Weights of a small mixture-of-experts language model, trained from scratch on English Wikipedia: 683M tokens.
Below are experts of layer 8 (counted from 0) of a mixture-of-experts language model. Rows are named router (the router's row for the expert), up (a neuron's input weights, with its number) and show model dimensions 0-223. Each number is 500 + 40 x the weight over its row's rms, rounded and kept within 0 to 999. Numbers have three digits each.
After each expert's rows: a language model's description of what the expert responds to. This comes from a sample of Wikipedia text that the model never trained on.

# expert 25
router:552505424511546475483530444508486541512548512451521461466543504501506463493474500463511497550504424459474498463452441546466526547559505506527501462529482467499486532472479497536475528455468523445504545587498467563538514564501482534535584603507577437559484506440518437450480470556502554435476469516554463513458487486488444468479545539569563562544473446569530497540466570572480526535494471471495488522446524472581528500488546482521553464467462617488487476417443543515489505514625480545505543517538504458502434566515494466497450519543466412525482513502439482513511473489500491527569545484484472525479532479495499547473499515466444501495503514469502484467372509542499546509430
up0:572483417522486482542471448482488500498470537472549451494556406470464535504474480542508471524483486462437545467504417507484502495478534500504459505499469529448530454567527489532528525450556556513440471500492469467515447498456537515534516572471489506567505477483499506545455451480503541475506505469582527517517495450441513442459489475532493504475530650518525525506584455468437525538546469490475446455432566490483505508486525474492477434374469497541486505513443502545499534572480514450491470424497478419515485493520449474550489491547495512511519459507481473510509432418458483463485550550488419477521480428527482467479438455532428477520606450509463500478455490380462469486488
It responds to: Clause-linking subjects. Sentence-initial pronouns, comma-joined relative or coordinating words and surnames that start a new clause in biographies, such as He, , which, , where they.

# expert 0
router:541436485504518480493549515539489549536502538456506506445494522537611525478509459543487490507519400469555510444439517478489436493514548524495481507522515466460511544459512490529442495496467499481518565500499513614530452517483444543489564550532549394531531549484468548457459452508542530490417442486475480549456501487507432439489485520538527499584433509484502483553454499496523520539483474472467508523414511484528516513494467476567465481485518527475492505467482491571467638480558482520449515498472484438491445576506486482430549436480469425515462456528427502466546466557403538503574572514552537517460528482489462532523494449467497505509502533483466521520376527491492525521465
up0:496524446565486452449501473453553447521492509498435544552399580495472535513505439405528441462543537514569498467488432445504524485544488512525523465569539505502489469498472514481429473399473454469405464498485478482501459514522403476433479498456484430533559507534529485480494484497453491475567477573517499474530476459539534464468483438553499485458446498465478464464431517469492517569476526430484514516533471495519471469464532488532509515462494510532512528458464506524464472553501493450510498467553508584451459436554485482501463430478525498450604438534511491498476498567487472476468586515465444536444501490566484521572528539468564415541535484481426527571474488457497502535526
It responds to: Diacritic vowels in surnames. Vowel pieces inside foreign personal names, often umlauts or accented letters mid-word, such as Strä-sser, Dupl-ou-is, Yuen W-oo-ping.

# expert 27
router:496465473465546466515525467560535498590532540516537476459495508554515473447525494544498479486505439558455546549470489538520478507530488528507554447526592518465509481515474571466469491498473520433482493546460565513480489555529532583510592618499490466518492473498586537478523549523453528479451520550487549509417482453523432553483537510499558478585452426507512479587468471450454477480506482449519523430482568467503492481521520471554470503453491540427486476428530588531456544436552527602453513477515443505483488546505499494484488505508478456544512430435448526505513441517540512493579479564514447507497522472506429543486521453456453505505504562526499526491427544569490506475470
up0:508579515428560521516457490476505506489514419474541470500457471508536491461491495437496475604477492487451477461474407494441425560513446477472546488469541537545433513471520489532452498514442499485544561522494470543531561474561506455527514494455461480543519516479495453532458496481482526445543536517427507458483526477505528478575524467512474568616438443503511473525471522442543469540537426537504471503400482400570443511485496534523505524514553496449528453449468536480534506490590464536560466450506510499476478495450462552472542527490457496513454497508528542501477496438502436465490450526494503491500475469489630535552502531425496463520581457508442456464475464528472537427489
It responds to: -ast and -lect pieces. Words or pieces containing ast, lect or ict, such as cast, past, Hastings, Elect, elect, list, fastest, pastoral.

# expert 44
router:544488492496514413470512440505469478573540478498506531502515474534506515474525466479487481474551452509507482421485432490464427482440526552486507513551449510533469468453498575462491504451456526421496560602527538548595439518514495558500527610472501419597528496460483438475508477551479531505462520529425460441488522498566534523512545567516566526496435497518502532563475548476543513550452506464526540504458514503521523479540543510577469445483438580491515479466455524519515580478558455548444528516549496509548490548467504515419482472515479429514537434480530529507530393550440553441527485542506510496505462419512445534525530546457484546516443510487493469520494497517503479483484
up0:506568544542509424518470400471560525509459482450526480562569521540475460520530477475569514575586417543526549535468512467540528520503498491445503535485513519518494487468419498489460469445499507501545569466430453555442552470514456432515499557530542515543545554443466489455474488496493495491455511532565533417462439448468455527478548526513500451483420493507549473453442495532570557465550458445476586562548511511494505446433430548465585480462496492529496484478446517485433493452475488471483460566500521533526511476518490548541449442515471515452530540587509574548509480586491509471534525510508515494546480477451503507498475523505505542454532573499509426482530465517523549498512
It responds to: Nominal suffixes, technical nouns. Noun-forming suffixes and technical nouns in scientific or expository text, such as -ation, -ism, -ization, analysis, activity, process, conditions.

# expert 57
router:519491466531554462452524431498515508536575470493519562477536522472509518481452494471489471490516475540496453465473431468471443519497522510488539468531418458486454507467483533445504477460457477480516567579484494608539490496485478522527587578452543479596526512478517467474469486548514560417443555539444476430498473480538512481484502588500504509549426475545493531545430512497510558553505463497517520478490552497558476452488514488596535505490462584435502504460434543557487538472562433503439557498472506472532549549422555510469495480518443470508453454521514511568563426521417482446585522502513479526523493402526462569483520492462496517517526510486462490490482514522539429467494
up0:530542516516497489450518468504562507473516492461404568449545489527441466454462575451457546521478510496441524513500484508504461491513571497514511462457523480427480470502474552437507471471442466484477543548427500577513515540480517486445458516501469509595495599489525476501427533457511567476505545524489495445466500466417506487525492533507534472473535488510470502556519535486469538589490426620524485502495558514502452521524572486520543520466451537494555518488462515480517473513549526532469478504537520503520529433495469519552429505483460532537410564434548505575501437439526537455481552527394456494481515534535490473462444548482500512575564534506454533544463482520592500537576
It responds to: Research and activity nouns. Abstract nouns for study, work or treatment, often after for or of, such as research, training, analysis, education, data, treatment.

# expert 9
router:512464452511536511513515497563494542531523530481477492441534485516573512475498517560518497497509466487522502473442499532444485467483573453448483531517487452549503491494460506529515508490438460413500539497442479615542491492494438591524536545559539421562509504407492530477430452520537578544440494501512506499416471495484417452509520508484570527519434477427574551558461518523488518563458437533471495502480541487512528482565498501630481466506492548480482523443503544504466575479572452486458558458498431474520483567457504505469545509454530427561513444549458516490505445524452509551560543509546497474509554510511500519503478467399462493513509542543483497510441502520464559510455
up0:467430524398437507462425532564505496471493516518485491501445530537508500468500522477524524558516523489543545530505532506544565475514475545570533498548452515577479508489528500519540470482518465559476548571518487544559499468566503446490492474550410501462501485500601518539510457553455479499487518445552499541467540478536507655517483499444499610496526531495522566499519536526547455545575492556451535518470427520481531495508560524523511467456495500503521508550537533490451543498535470552501463516518461590480521492516466533426535462486539515525605396470490431546509564545526500412551456516478465512430511516512486565421464483471479486457505467485494504548522482492517524522491
It responds to: Personal surnames. Surnames or surname pieces of people in cast lists, sports tables and name lists, such as Johnson, Smith, Lynch, Eriksen.

# expert 30
router:511518515494560455491543475516475522547557516519501467497505459556489471429514470508529490543510453546565468506476441484459393532514555508491548494513481537499416513495468539532480505470484459519531541602477525536526517534487466534488550564445459422515517596472538521498471471522516548507487471570556474444489514528478464471493584504510530560532442525529522497568547521480526503514553466500538519476402489423525591519504524523589421477474455549424515478471446562587505544514627425528493565478465444441472509502464518491470433437534525467502472463487517511557494492484464548516541533588542498460506490463501433545456534507487477518528547504488443509491461489568483455478493
up0:503469551443542503501577485480480480440435542499522544471507465518472528572567519521524473499503453547462492514476503587558438497467500484526454430488500483548535532516494467444476499502463493490560483495545515467482485587494448468473535506441534453487540517462450498532534529519542453480434504499412460490568500566438466506525455478538562446485525540458499561440497451527543515492542481486503436502485528499531515515484514443476482396487411500531456528485524538484492478491546510502603533549480525483476476509490550583529497547536477477522474583528556505552514445501437526462535526436428434581478502490520474527438440573497479569593464539393544499556521506477433527511527
It responds to: Verb stems before -ing. Verb stems awaiting -ing or -ed suffixes after by, of or commas, such as joining, linking, depicting, plus coordinate primes and mid-number digits.

# expert 45
router:461554535520521474427496484545507561563534558506478542485537510535568526476461472455489427502527425496512464488466482479466449504492578494483525494528460484526464555461508505496544557496465492456535517582499509546503480550515463543519482574516550377549521535502522427513513522538485527462476505541468533460458458472508394476452586504514545497577442489467539537539517491486532520513518467480498526429478526543547521441521592498580511505476487563480437462487516515575440544464578431531474524466502478493467432531531468538443445471539491449510571458494457533460549481460449552515539564511449493475476517428537392555497496539457458503490536546498491542467485486569523544465482
up0:473545478513504495458519543497478544528559551518450553539507543580532508452482404528545498483585457430522463449520562536513513516521582552517487439545446510446570437504484533524484521470473461453521518480522448497604493534502493503485542527497474530498510564432492516492395409506423495475518427495519481541514508547556458437518558507497471452532488444536529480492480545500429495500490541546433520490481546517545503504450495537514524557470450490496497488505481491538376496478492412495494487540476460400493484544524454550534467501494521402506486438477452493483481492574497449538537498561552477565432490509535515506467519492498459513497492459517448550480434592511547559498500
It responds to: Reports and reviews. Nouns for published accounts or commentary, usually after a or the, such as report, review, article, news, comment, announcement.

# expert 62
router:534439495511489492543504453582482515508597559516460555381513531512509490500486500529506494489514508496464533481428573483530504515511536497461419486496452506475472497460429511548553502533443449407542564529479492569539441578481447553451564535489570420534554476429493519448484460542506509500496499561474444501455503520506443457465589560515517494542423461464535554531481494549499546532557489519485482456520549464509582465525493475558469458470454526500484471454498509490468586502535468503468523515483466493521483536460519487449473468473510415516532488542524502506500500523401540490560561573488484463494599430542475580486511458430457508501493498457504481479455507507441486509453
up0:488532534522509460529510439468437545516463585402528566466461514584540515465418537502523467482476449483475482457464499421501521532523501590443543524498424506473405481454471463490508546501483493505556479531531566522527477493462479507479545555462536500509505492497542452462562568462515532504534477490466569471463493538546506507424544558523502562521486562483534505507433574513529487472536494463543433494533521443458520464496512511510460523456509509502544439518489562483535505521614456471460463436478456506521480467462553502534454534514520458456500512442509493451498504517424468572524517460533440494329552466501456492467535476503521520467506504508513471427497513425485526431516
It responds to: Surname pieces in citations. Word pieces inside surnames, especially at the start of bibliography entries or author credits, such as Fenn-ell, W-right, L-ew-is, Campan-ari.

# expert 11
router:523442450561550477487484430540523496592527538513516450487515514521574485489442478536524510525477417516548536478483490490449471489544557549469535454532467517518458485423475518489514515520464527464499596542458526572525486551512468527481601567488587426535544497476480453446492503544446530492491511532467516505472467523515485458445570530539593579552463504505589495557437559552527510495507505526526514494486545446553464496482542489585538445467531557443523515447486560499465538496589483513521608476491440512511456561541506478458529491466460468525543466491482482501531423505456553509504504485490459424464533436481443538504541598498503510500479509473465494513458460514471553458483
up0:547571524565518525494553512526504535504455451458475538495487520529450463504490518498485449514542450506529474513473500534477545523457468533532537489472514549485491502448486532454453473456471484454579494498525576561506459487435483547526488554553518472556529536481492526482496495501518597473527492492474528438459443517584435530518594579504557470518507508457512501562540499537550563532439487496473448488495526516598517426520432411526498510502546557554458484521444477587475560525603418513506529537516447491444493522514455464523448439508495447510452527429468554455479466426493470556465479599520502528483558465455479434559522560468485501476534564524569476472508522476526484490469
It responds to: Plural noun endings. Plural suffixes and plural nouns ending a name or phrase, plus following commas, such as periodical-s, books, Dayak-s, films.

# expert 28
router:513446515518474463468539467573494515522496494480485498490490484480488503447505500548506482543566454507452542446433545466496493523482532547532480466505431475479464512504452492503465525541459489478500575603529454542543465520523466551521570551529545491549525573387451540471523472502501549492484464529536547499471465498557460489491537596598574505569488472598555526558420546479532584504484449489428497475447541473537461531518466522521512473462447586465489491492488516562510585552541514552504613517456496481520502565557541493484438496531471429516510513510503498464496462560471536479547499480507463510512482445538444531463554505494472536527533532450475482512412485521556506492417
up0:506497520501503515454512481547529466551479565521506522520551551513487582453484523458470492548508484522447526473507587473505383474480467535498453561535480458508496493513374484431431527525505492486562481519492473463458517562569500483400482453543472494522538535472530472519502530522467550410539516528512518484520446528533403498553486592518492538545533516544555486489559550486534519511468449537460474549467507473528494526480492477496544538486546519468486506459480551549533582461505437486510566535538507516519544466544495491576588449464514480563529578477442513493506490549549465482518555415471470476530460559432452521500554541456577476530541537515520447557448540490510565474470
It responds to: Sentence-opening pronouns, relatives. There, This, These, which and that beginning a clause, usually before is or was in place descriptions: There is a boat ramp, which travel.

# expert 20
router:504453485527494441463488457553519481536523488542532408440494529567561511504440502512521451493532479490464488445460503453447490471548473549468549487505468488504454503482449525545523510554475470438512505577456494582515509473499475566481540547486500399550489501473511506503490441509471610489456472524483440505444511476576475506491513516532545559543426463549574530560412493486472526511464470498452500482487535496518474538531537491577515413437484573516468486467491559525457560454577468569500568517512486455488391556496489510478510445495420437476496491511462485515508445553390545520501575510452480473414535472483498545486534509506493527493491571482502487548476476524504536538430
up0:448542468483501501491510450485474500535501523484464540503565575486477501525522506539505491494464457564530477517342490455478421478537507509484535449500523477541503481474481464521517479470464516358465529558499488528503469511505479520495541545464518493546574478428526498546475563558473496503515483569464453489552473457431464521466506518503532455576510426491480484504539520505489611552549496488516538493464484497532459470531481433594563467487503612490474465529514492572484559509544486512489491505542477484528486501480451480398522498477461479496544439469465473473545466483336518490569483539498465546510468460486449506500529512414468464492521514526503490461417553524468533507460
It responds to: Discourse continuation words. Sentence-opening "This"/"this" and narrative connectors after a subject pronoun, such as also, went on to, continued to, began to, he then.

# expert 32
router:455487508516527502409499444513481530530499490534478541460517535532549535473485482497506462497527467553509490442475504456501450447468505586526520491532459528486466516469494537590482497497520509467511518551512528573551437530442486555463510595468517434560516493487497474492447527556501531501439506531469481483468515484463469516475586566533527540533453492503538555553394504505513539502488438472485524513455576498562479492502504451575511486396485556476467519492466520510448599473557447570483576470461495482504453635526500474462473491469450447486537473445502570489506430573391543493576573519487485509484509469504450580491494471503464546475539546496502491501496490496548474484419
up0:468598463498520471551497467553500516448503587543492472442421541515503489516487558513461412525501487517567519512521433532457510474545477524455527574462512544503493503455514549567526530419449431528507533533497495542462506529378522458475543497498503527497480534508508471408463485482517437506517517433460499549472461479481471584450505453479490522518425467490458533510517511502420541458482441555509453393488433504554455510471516521489529515530531544483457489509505525513489459464492472488477571430504418496522545522503499514520544466552581476511519483485506516412498570487420584531446562467532572413500499486503491489472458533487528458549514516535471487434519496479458433497433
It responds to: Abstract nouns. Abstract or topical nouns and adjectives in prose, often after of, a or 's, such as life, career, peace, freedom, political, talent.

# expert 21
router:462489429549522558453487466579538551550512487497501522438485478485560487456505504518482503474489409562548513518428502520423503502535455552499511505528522519512460496520451465547456507494490487444530484549492530533515482531526451536465522587511501448515511477504479455486489502568465601531424479535519432523534516549540489504517570537471564539580468460576472463570466567505498513490526465503428467505517541520512504440532492390602502491489538548427480555475513543501450515545566430520473554495433447525461452521489501469439488478492541408487517514503513483496549511553464480479466519522465480503434575480484428507496555557504402510474487548460546525464513518503477544497399
up0:512560548519496513492470508566527523594499586470503548465540492485515509483557455508471522460519456562597542464459516487502550511482469487489497407480491483481486504481458474521490537492524471463583465514492488486455555537504445442511513500487539426531536467462549492443493578524605492457513408457517438447516538473525483495500487471553501523442475546507537557491489461501530531492511532512496486508533491496467482485490456491517463532491477514480582489517426453522397531511452417469523573417489476422469580543494554525452505511507520485535484492471395483486519556527461572465514545517472569500485459542454449421515557552488495474492437572403476437503530425461517507461530
It responds to: Un-/commun-/liber- word starts. Word-initial pieces like un, Un, commun, liber, Pol, National, often in party or political contexts, as in unicameral, Communist, Liberal.